config = dict(
    n_layer=12,
    d_model=128,
    n_experts=128,
    experts_per_token=4,
    d_expert=32,
    d_shared_expert=64,
    activation='swiglu',
    moe_layers=[0, 1, 2, 3, 4, 5, 6, 7, 8, 9, 10, 11],
    router_score='softmax',
    normalize_top_k=True,
    routed_scale=2.5,
    balance_loss=0.00014,
    balance_bias=True,
    shared_expert_gate=True,
    init_std_router=0.0108,
    lr_router=0.0011,
    vocab_size=1235,
    norm='rmsnorm',
    norm_eps=1e-05,
    tie_embeddings=True,
    optimizer='soap_variant',
    lr=0.00478,
    beta1=0.95,
    beta2=0.95,
    grad_clip=2.0,
    batch_tokens=131072,
    seq_len=1024,
    train_tokens=638300000,
    steps=4870,
    dataset='wikipedia_en',
)
Below are experts of layer 2 (counted from 0) of a mixture-of-experts language model. Rows are named gate (a neuron's input weights, with its number), up (a neuron's input weights, with its number) and show model dimensions 0-127. Each number is 128 + 24 x the weight over its row's rms, rounded and kept within 0 to 255.
Before each expert's rows: a language model's description of what the expert responds to; "mostly gets" lists some tokens that are sent to it at least half of the time. This comes from a sample of Wikipedia text that the model never trained on.

# expert 21
Word-internal t and similar consonant pieces such as pt, ft, att, as in faint, extended, obtain, twice.
mostly gets: "t", "pt", "ft", "att", "ont", " art"
gate0 [150 101  97 166 167 134 108 117 129 174 131 105 104 107  81 141 123 155 183 106 105 122 108 151 141  85 121 111  85 127 142  75 126 127 113 125 168 140 130 127 105 199 174 135 151 138 108 132 108 158 145 156  87 106  94 110  86 131 169 132 148 127 131 117  99  95 110 127 149 139 162 121 131 139 128 175 103 146 118 132 101  77 119 120 142 145 101 156 125 120  80 154 121 118 136 113 130 119 131 147 112 128 145 143  99  94 131 147 167 130 112 125 127 153  95 104 129 139 166 103 143 102 133 118 128 105 127 111]
up0 [165  97 106 127 108 163 100  97 144 110 100 149 109 132 126 111 116 142 181 137 127 152 123 124 124 132 121 138  57 173 107 143  94 141  76 118 132 143 159 130 152 128 149 143  96 118 110 130  86 148 107 136  96 133 103 144 166  99 122  87 147  93 158 156 132 153 128 103 112 120 129 148 143 111 134 162 107 135 170  83 109 120 146 135 110 154 106 187 133 110 112 130 133 140  91 107 120 132 147 162  89 130  95 133 150 127 127 164 145 148  95 136 140 176 137 103 116  98 113 156 165 138 102  99 143 125 151 146]

# expert 18
Inner or ending word pieces like p, ial, ical, at, ant after a stem: taxpayers, Philippines, official, platforms, Everest.
mostly gets: "ial", "ical", "rop", "p", "ican", "rat"
gate0 [116 131 104 139 124 137 140 115 152 104 107 113  97  89  70 144 172 145 112 120 123 113 126  90 120 161 110 128 113 133 145 122  89 127  96 117 112 138 152 118 142 103 135 156 159 161  85 122 135 107 114 113 147 153 119 116 135 157 123 132 119 132 152 133  98  81 172 130 122 140  84 102 123 125 146 133  90 141 164 175  78 133 100 168 135  99 138 155 107  79 120 100 140 127 128 152 156  60 121 143 126 133 128  83 129 151 148  97 127 122 134 109 122 145 100 153 115 144  89 116 176 131  92  82 137 114 106 152]
up0 [114 138 131 122 122  96  83  86 139 123 121 197 143 135 121 125 122  93 116 141 167 131 122 158 132 101 144 121 106  94 133 156 142  91 110 138 127 154 146 125  84 127 112 142 118 126 134 150 100 117 184 118 161 161 143 146 184 129  96 156 148 100 116 141 130 131 145 114 107 156 115 161 186  96 173 107 118 156 164 148  92 128 119  98 124 104 122 155 119 110 133 109 131 118 113 120 164 115 157 136 114 121 160 149 162 135 164 161 105 123 158 147 150  99 162 165  96 151 128 124 152 103 136 101 157  94 145 125]

# expert 1
Short vowel-plus-consonant pieces inside words after a stem, such as hosp-it-al, comm-it-ted, hot-el, grad-ual.
mostly gets: "it", "il", "ol", "rit", "ig", "ul"
gate3 [104 105 112 103 110 120 141  64 130 155 109 119  75 135 119 138 134 103 128 127 160 153 102 176 194 141 129 128 153 133 137 109 156 128 115  97 131 117 152 122 159 114 145 153 150 106  89 110 157 146 118 150  84 109 112 144 128 151 119 135  90  95 131 113 134  98 138  89 130 145 121 129 153 155 159 104 102 124 129 164 104 155 143 166 132 123 122 121 126 122 109 125 104  90 127 142 137 129 118 107 119 119  94 145 146 110 132 116 112 141 149 121  86 161 129 153 135  59  91  85 103  91  94 104 122 178 126 163]
up3 [117 102 143 137 125 166 154  77 105 160 115 102 100 104 108 141 142 147  87 114 147 150 131 126 153 119 169 153 116 118 163 119 147 176 105 108 140 155 140 140 136 120 147 142 148  77 120  89 140 156 134 161 120 112 154 142 139 145 105 118  99 132 191 125 125 101 154 104 147  77 141 146 100 137 130 117 158  93 139 155 145 111 174  99 146 142 138 144  97 150 126 100  92 137 134 147 142 129 117 125 119  71  94 144 149 161 142 148 132 128 114 153 121 172 114 130 113  76 125 134  88  99 132 151  90 155 107 130]

# expert 5
Word-internal pieces containing g or short vowel syllables in place names and foreign words, such as Ogden, Calgary, Leipzig, -ang, -ong.
mostly gets: "g", " G", " g", "eng", "ang", " Eng"
gate2 [137 125 143 104 117 142 116 126  99 173 150 108 180 109  90 123 138 121 112  75 141 152 130  54 128 180 118 128 103 133 127 148 101 142  97 125 148 140  93 167 144 117 152 115 101  85 180 150 163 141 114 128 103 141 155  74 126 137 128 140 120 152  97 144 128 130 135 187 112  89 142 136 138 123 121 113 124 117 112 131 148 126 147 103 151 145 123 125 150 116 115 148 141 131 108 163 118 161 112 142 101 150 161 146 117 124 115  98 107 142 110 124 111 165 113 140  98 116 163  78  96 122 107 130  68 124 149 115]
up2 [141 124 103  73 125  95 133  93  97 102 100 153 109 113 131  99 137 106 140 134 108 128  87 144 102 121 109 153 143 119 156 138 137  87 144 105 131 119 143 159 166 140 119  86 111 141 102 136 124 164 106 130 103 107 157 139 120 132 138 140 163 123  98 123 137 105 120 157 111  93  94 119 125 108 123 105 169 107 138 143 101 140  92 143 146 102 120  85 167 160 157 154 138 148 111 180 134 111 166 137 164 145 140 150  95  86 100 126  76 119  83 158  95 131 165 129 124 141 162 140 104  99 116  83 141 135 129 103]

# expert 45
Middle syllables ent, ic, ec, rib, olog after a consonant piece, as in recently, eccentric, described, species, Aztec.
mostly gets: "ent", " cent", "olog", " ag", "rib", " Cent"
gate3 [114 121 113 121 124 102 126  96  99 179 116 102  95 157 124 133 147 181 153 132 121 126 141  95 118 188 154 106 140 101 179 132 142  81  96 117 151 100 142 152 113 144 111 140 128 104 145 118 130 166 134 146 174 122 119 128 132  98 134 169 136 111  96 131 120  65 157 117 158 103 133 127 106 100 146 130 147 121  99 122 125 120 127 148 153 154 144  98  98 119 105  94  82  87 121 100 134 129 123 154 115 102 162 132 156 130 126 121 135 139 138 160 110 162  83 100  85 112 134 109 157  86 132 128 167 138 153 121]
up3 [127 101 107 137 173 106 138 131 148 172 145 161 133 150 183 112 111 111 121 131  89 101  79 145 123 125 142 123 132  92 103 158 151 132 116 119 105 115 115  80 107 114 133 152 155 104  90 175 118 130 139 173 101 118 154 105 100 122 115 134 112 150 104  87 105 173 111 102 111 135 153 102 162 142 148 127  76 140 140 103 128 129 108  98 109 121 141 112 111 163 134 140 149 103 113  82 116 139 122 118 129 151 125 114 130 126 140 138 147 130 140 123 138 139 118 115 148  79 181 111 115 122 177 180  80 128 127  90]

# expert 0
Prepositions like in, on, at, from, over after verbs or nouns, introducing places, dates or situations: in 1974, on a voyage.
mostly gets: " in", " on", " at", " In", " from", "In"
gate3 [114 152 129 152 111 136 140 125 100 110 128  98 109 108 131 140 104  98 104 134  92  93 146  98 143 133 157 157  96 131 176  64 138  95 126 117 136 133 147 176 149 131 119 140 101  88 100  51 132 117 117 141 128  50 132 121 113 107 121 144 104 155 100 104 163 113 105 165 120 154 116 115 133 144 147 103 154  88 141 167 144 166 120 142 126 140 108 120 159 173 119 152 137 119 146 147 158 130 159 129 106  97  87 107 109 147 144  87  94 144 118 131 127 122 101 107 114  94 116 142 136 128 124 134 133 114 117 115]
up3 [137 120 148 112 107 104  72 161 142 160 141 181 142 128 132 100 106 155 137 159 101  95 108 154 133 134 134  89 160 130 114 135 161 116 139 100 112 132 113 135 109 143 138 129 134 135 185 121 112 118 141 127 130 133 126 157 140  98 110 128 129 115 138 128 122 130 114 107 105  91 130 136 157 115 120 149 220 119 125 109 127 176 111  95 133 144 117 175  89 108 154 150 142 123 120 124  66  77 106 121 149 152 132 115 110  86 160 124 124 117 103 187 117 133 123 139 127 117 135 161 105 131 142 114 123 176  89 135]

# expert 52
First pieces of capitalized names and words after a table bar, comma or the: War-wickshire, Am, New, Mar, A, O.
mostly gets: " O", " Mar", " U", " Al", " New", " ar"
gate0 [155 107 108 112 128 119 127 130  98 133 109 146 126 126 137  98 117 122 110 170 128 147 162 149 145 115 150 152  57 142 123  81 138 124  70 145 131 122 138 179 139 125 121 141 156 148 147 140 122  97 112 137 120 125 141 100  96  70 111  90 162 107 148 114 135 162 122 159 119 135  88 135 123  98 127 215 168 112 132 124 112 127 161 140  96 128 135 139 126 122  96 101 105 131 125 113 167  98 118  97 127 109 106 162 137 157 110 140 103 114  80 151 124  98 138 132 169 134 121 124 167 109 122 133 151 149 101 108]
up0 [121  88 127 101 134 131 110 128 100 114  92 140 128 117  92 150 129 121  83 131 137 146 156 167 132 113 136 158  67 138 135  94  96 115 102 139 103 107  82 136 138 132 139 123 150  84 121 124 114 115 115 125 176 135 134  98 145  83 156 120 156 105 122  97 152 168 152 164 158 137  92 129 164 108 162 170 173 103 123 162 134 129 129 127 110 103 173 123 140 141 109 120 148 157 124 141 177 114  82 108  78 144 126 125 147 102 129 142 119  95 107 165  94 128 138 151 131 171 123 146 164 113 126 134 115 138 109 121]

# expert 50
Mid-word in, im, ine, ide pieces, typically after l, as in outlined, declined, within, Milinović, outside.
mostly gets: "in", " min", "ins", "ide", "ine", " being"
gate2 [141 124  92 141 123 135 123 160 151 130 107 149 143 107 157 111 126  93 121 126 143 140 104  65 132 157  96 143 145 177 106 100 116  93 107 137 115 120 134 165 157 157 152 134  87 123 137 121 176 157 134 122 109 129 144 128  98 101 151 102  93 101 120 134 182 119 140 176 102 158 104 117 106 140  81 117 171  99 127  93  93 127 116 117 146 136 138 147 148  95 135 103 120 183 121 144 177 125 113 140 107 103 137 104 119 126 106 124 158 120 106 121 112 118 131 138 113 121 126 197 143  80 158 117 128 108 139 106]
up2 [181 146 133 157 113 145 163 154 143 127 135 139 121 118 140 133 156 136 138 145 164  83 176 112 112 156 109 161 127 149  96 108 126 104 118 132 161 112 149 179 134 116 136 127 102 150 125 117 120 130 125 111 106 163 147  75 108 152 142 135 124 152 145 129 167 121 105 113 106 146 112  70  68  94 107 151 163 114 120 100 104 152 159 119 103 117 128 108 130 148 139 125 125 149 127 120 158 107  80 133 130 103 122 152 162 140 145 118 147 109 164 117 143 175 169 117  98 140 154 153 145 122 158 120 188 151 133  90]

# expert 44
Suffixes ending adjectives and possessives such as ical, ional, ial, able, ious and 's, as in constitutional, Nautical, epithelial.
mostly gets: "ical", "ious", " new", "'s", "ional", " National"
gate0 [121 107 132 162 104 129 180 159 104 128 134 108 134 157 114 140 129 157 115 130 149 128 165 113 146  96 105 119  96 160 142 135 117 137 161 151 106 135 146 118 168 107 143 117 145 170 118 144 128 110 117 118  88 133 143 125 136 145 135 136  74 102 115 140 145 133  77 114 165 176 149 145 139 118  97 150 139 151 116 166 137 101 155 185 107 101 142  84 129 146 121 109 102 135 186 167  96 136 119  79 133 135 146 114  82 154 163 139 147 138 158 119 163 141  62 125 120 138 135 143 118 130 138 130 145 143 132 165]
up0 [ 89 111 128  89 130 164 143  86 155  90 148 146 177 144 151  76 158 129 115 121 105 127 103 142 128 154 148 139  88 120 133 111 127 165 162 127 112 149 116 151 141 176 103 100  99 143 162 103 103 121 102 102 120 153 107 151 160 141 145 134 129  87 133 137 143 134 158 133 123 134 179 149 108 166 114 162 144 112 137 145 152 129 121 164 142  90  94 136 139 139 117 101 121 130 145  80 151 119 153 144 150 143 140 120  78 130 119 106 125 138 134 159  84 141 115 171  99 149 116 152 155 170 157 132 111  98 131 107]

# expert 32
Mid-word pieces such as ov, ow, ap, ab, ur, ain after a first letter, as in Sovereign, removable, below, Jainism.
mostly gets: "ap", "ov", "ow", "ab", "ud", "over"
gate2 [125 121 113 107 144 144 145 118 124 146 119 116  92 122 158 121 110 149 171 132 133 150 126 123 123  79 154 168  91 132 132 122 113 139 129 127  62 108 178  89  95 122 155 156  94 117 127 100 122 126 154  97 121 140 111  99 108 180 139 153  97  97 139 102 121 173 127 135  91 145 155 121 112 123 103 115 137  97 115  90 113  95 107 145 116 121 146 120 108 163 139 149 120 124  92 163 136 169 119 143 142 169  94  86 148  87 178 125 154 131 125 174 132 136 110 145 120 108 125 100 102 128 122 157 148  98 110  89]
up2 [ 98 135 115 143 161 142 123 114 119  96 183 113 149  92  60 100 130 137 122 131 155  97 111 132 156 149 101 139 132 146 156 145 107 146 118 138 132 128  96 122 155 124 133 132 127 105 127 109 150 116 134 132 102 112 124 168 144 106 123 131  83 114 141 132 148 117  99  91 144 138 138 152 137  90  96 127 116 130 109 158 128 111 129  97 160 145 122 112 175 110 125 175  99 135 161  95 172 141  79 126  98 124 142 153 120 165 127 177 156 162 134 136 132 164 129 156 158 138 171 166 142 107 129 135 144 158  71 170]

# expert 17
Word-final pieces like -es, -os, -s and media nouns such as film, album and series, as in singles, deposit, Browns.
mostly gets: "os", " film", "es", "ames", " series", "osition"
gate2 [109 108 141  77 125  99  97 179 106 134  99 111 141 150 136 149 121  71 142 112 127 123  80 107 121 164 120 147 123 139 131 175 115 166 137 122 106 125 160 120 144 139 109 179 127 156 140 114 136 108 119 151 178 127 118  99  84  93 139 171 144 103 105 111 107  84 129 126 170 152 109  99 125 165 145 128 122 120 102 156 105 118 133 126 128 176 132 175 132 135 118 130 145 157 101 154 111 140 152 124 127 116 143 102 103 100 151 113 165 113 141 117 158 159 121  89 128 152 109  97 118 169 127 111 147 111 170 142]
up2 [ 93 152 142  87 111 114  96 179 100 142 105 149 131 133 152 176 124 124 128 161 184 136 119  85 105 157 115 142  93 197 138 151 152 151 123  99  88 145 164 104 101 131  89 135  81 120 100 139 138 109 132 139 134 112 125 107 141 102 121 157 138 131 103  97 176  78 104 166 133  98 133 117 137 148  89 131 104 133 109 147 119 176 120 145 112 156 123 158 101 116 101 110 150 160 118 134 143 150 149 152 118 149 143 108 140 144 134 135 148 119 116  93 121 158 129 111 111 159 110 144 124  99 110 127 141 110 126  98]

# expert 19
Word-internal syllables like -and, -ard, -old, -oup, -op, as in Uganda, propaganda, households, group, boardings.
mostly gets: "and", "ard", "old", "oup", " team", " play"
gate2 [ 84 129  88 121 148 102 117 147 112 126 109 125  80 116 114  75 138 126 139 113 152 116 154 141 124 161 172 130 121 162 110 147 121 125 171 147 116 136 153 130 142 163  93 145  77 143 132 114 129 139 170 134 104 145 109 118 119 114 142  79 143 118 158 120 160 145 106 133 142 158 153 165 122 145 149 103 122 123 105 133 161 109 154 146 145  84 163 122 138 130 139 160  95 112 151 135 165 109  89 114 121 162 107 101 155  54 131 118 149 170 143  99 107 131 117 143 139 168  93 115  94 119 123 117 173 144 118 139]
up2 [124 109  70 170 103  70 137 129 135 117 140 127  98 127 121 121 134 185 109 124 137 156  88 102 150  88 111  99 113 115 112  98 130 123 149  90 106  99 125 133 143 138 173 105 128 144 109 135 160 117 162 166 137 123 101 150 138 132 161 123 116 131 125 150 139 159 103 154 134  97 112 100 120 117 120 164 155 106 146 101 149 174 137 104 163 138 123 132  91 125 102 119 126 127 132  54 146 128  98 138 147 140 121 133 127  89 174 151  88 161 141 157 107 161 108 121 159  88 144 151 123 115 127 125 107 114 161 124]

# expert 38
Letter w (word-initial or inside compounds), qu, u and ri pieces, as in rightwise, paywalls, noblewoman, few, appropriate.
mostly gets: " w", "w", "ri", " W", "qu", "ew"
gate3 [144 130 137  78 127 138  96 118  79 117 135 117 163 173 138 142 156 134 152 122  93 143  84 124 149 157 138 107 120 101 137 202 131 141 144 134 112 124 102 120 111 129 126 142 117 111 119 167  95 146 123  93 104 150 132 153 134 168 155 135 116 141 146 135 128  89 101 144 118  64 151 155 173 130 136 129 114 146 109  98 119 134  99 158 102 126 127 156 140 163 130 157 166  97 135 134  66  97 135 189 143 121 154 113 129 120 114 184 127 128 115 125 110 161 108 125 128 135 167 128 110 146 117 121 131 159 127 105]
up3 [152  96 140 101 110 137 121 124 114 113 110  95 141 121 170 127 169 130 134 104 120 144 123  97 144 120 148 131  95 140 128 162 143 114 102 153 130 186 101 102 112 161 125 159 103 123  82 141 104 137 114 148 102 162 133 117 134 112 179 189 118 159 174 133 132 126 108 141 105 146 132 156 163 120 135 161 107 136 129 130 110 142 111 139 147 154 120 154  89 137 131 157 168  84 165 159  91  72 138 138 105 135 166 170 117 125 108 160 119 156 139 105 134 109 133 154 164 118 145 124 125 145 153 138 133 106  93  83]

# expert 47
Single n and -ton, -son, -inn pieces ending names, plus month names such as May, June, as in Roselyn, Southern, Krishna.
mostly gets: "n", " May", "ton", "son", " June", "inn"
gate3 [122 141 126 135 121 155 174 128 110 105 141 110  81 156 121  98  91  98 108  94 147 157 135  85 116 105 162 121  91 154  64 154 164 102  90 118 130 130 107 175  96 131 139 127 131 144 126 123 124 151 124 122  87 142 105 136 144 146 152 127 132 149 120 123 110 113 145 147 103 100 173 156 119 112 128 135 152 119 107  73 163  93 133 150 158  95 162 129 130 122 134  92 142 146 140 126  90 124 176 144 113 133 131 140 140 148 133 102 128 128 128 116  90 124 106  97 101 138  87 162 111 129 104 167  79  87 107 115]
up3 [145 154 120 163  94  70 105 172 138 130 149 108 129 109 111 155 103 148  74  78 119 134 153  97 127 127 122 117 120 143 112 156 103 106 123 133  99 150 158 147 121 117 176 138 106 143 130  81 138  78 149 112 120 124  76 152 134 167 144 149  93 134 135  83 111 109 100 142 117 108 123 123 100 115 165 133 165 140 134  95  85 139 162 122 171 136 134 113 131 168 114 151 139 149 121 143 115 141 168 111 127 148 153 115 129 154 164 123  98 178 134 133  99 104 143 141 150 160 132 100 114 116 125 155 106 125 115 110]

# expert 10
Single capital letters T, J, K, Y, Z opening a word, and the piece right after them, as in T-ok-yo, T-ax-i, To.
mostly gets: " T", " Y", " J", " K", " Z", " Jo"
gate0 [123 120 123 114 116 133 137 135  81 150 140 125  96 199 103 132 156 108 146 126 161 127 136 154 156 116  91 178 150 153 120 143 108 147 142 168 113 137 143 174  93 134 147 125 120 121 119 150 122 103 152 126 106 148 108 106 152 121 131 148 111 193 124 124 154 132 136 139  99 177  77 123 115 123 130 162 119 122 107 142 141  83 109 138 153 117 141 128  88 135 157 118  97 121 191 109 118 103 102 136  89 120  89 125 131 105 121 117 102  84 101 113 154 136  72 148 135  93 157 134  95 131 109 111 113 141 124 144]
up0 [ 91  85 184 123  81 170 114 137 140 147 126 117 141 125  87 105 133 161 140 108 144 147 130  98  90 114 115 166 108 121 130 136 139 155 137  94 147 141 134 147 140 100 150 110 131 113 104 145 104 146  92 111 162  80 110 120 127 127 118 105 115 146 144 119 123 150 176 167 100 112 147  99 145 112 113 168 155 152  88 130 128 144 138 104 126 118 157  75 137 112 105 133 131 162  97 115 107 163 114 130 169 110  87 144 125 130 148 129 133 111 141 105  99 128 153 118 108 112 169 171 132 112  98 143 133 195 148 101]

# expert 53
Two-digit number pieces, mostly the century part 19, 20, 18 starting a year in dates and ranges, such as 1977, 2017.
mostly gets: "19", "20", "18", "17", "15", "16"
gate3 [141 143 120 122 146  98  87 176 112 166 111 107 156 126  98 133 158 141 148 111 148 117  99 133 106 118 137 137 143 117 138 135 150  90 140 128 115 158 164 157 120 150 155 146 152 134 141 150 182 144 137 138 127 178  87 163 119 172 126 119 160 123 135 137 162 126 124 125 118 105  92 151 121 100 121 144 108 118 118 141 167  68  74 118 135 145  67 125 162 101 130 155 118 148 108 129 124 166 137 162 127 154 141 110 102 168 111  98 153 125 101 119 145 144  98 119 115  88  84 114 108 106 144 124 115 165 159 140]
up3 [131 114 143 144 145 172  88 129 122 145 143 154 150 157 132 142 136 177 143 149 160 124 124 108  90 144 140 146 108 137 135 137 148 132 154 103 139 152 144 137 122 113 113 166 109 125  87 133  99 132 116 126 126 107 107 138 129 153 136 159 126  74  97 133 177 151 128 180 160 152 114 139 153 127 135 121 116 151 150 142 133  87  85 158 171 129 157 117 114 146 126 100 170  88  88  91 138 174 176 149 100 134  79 140  90 114 130  85 123 162 114  92 108 140 117 120 103 128 120 133  93  92 124  89 122 129 115 123]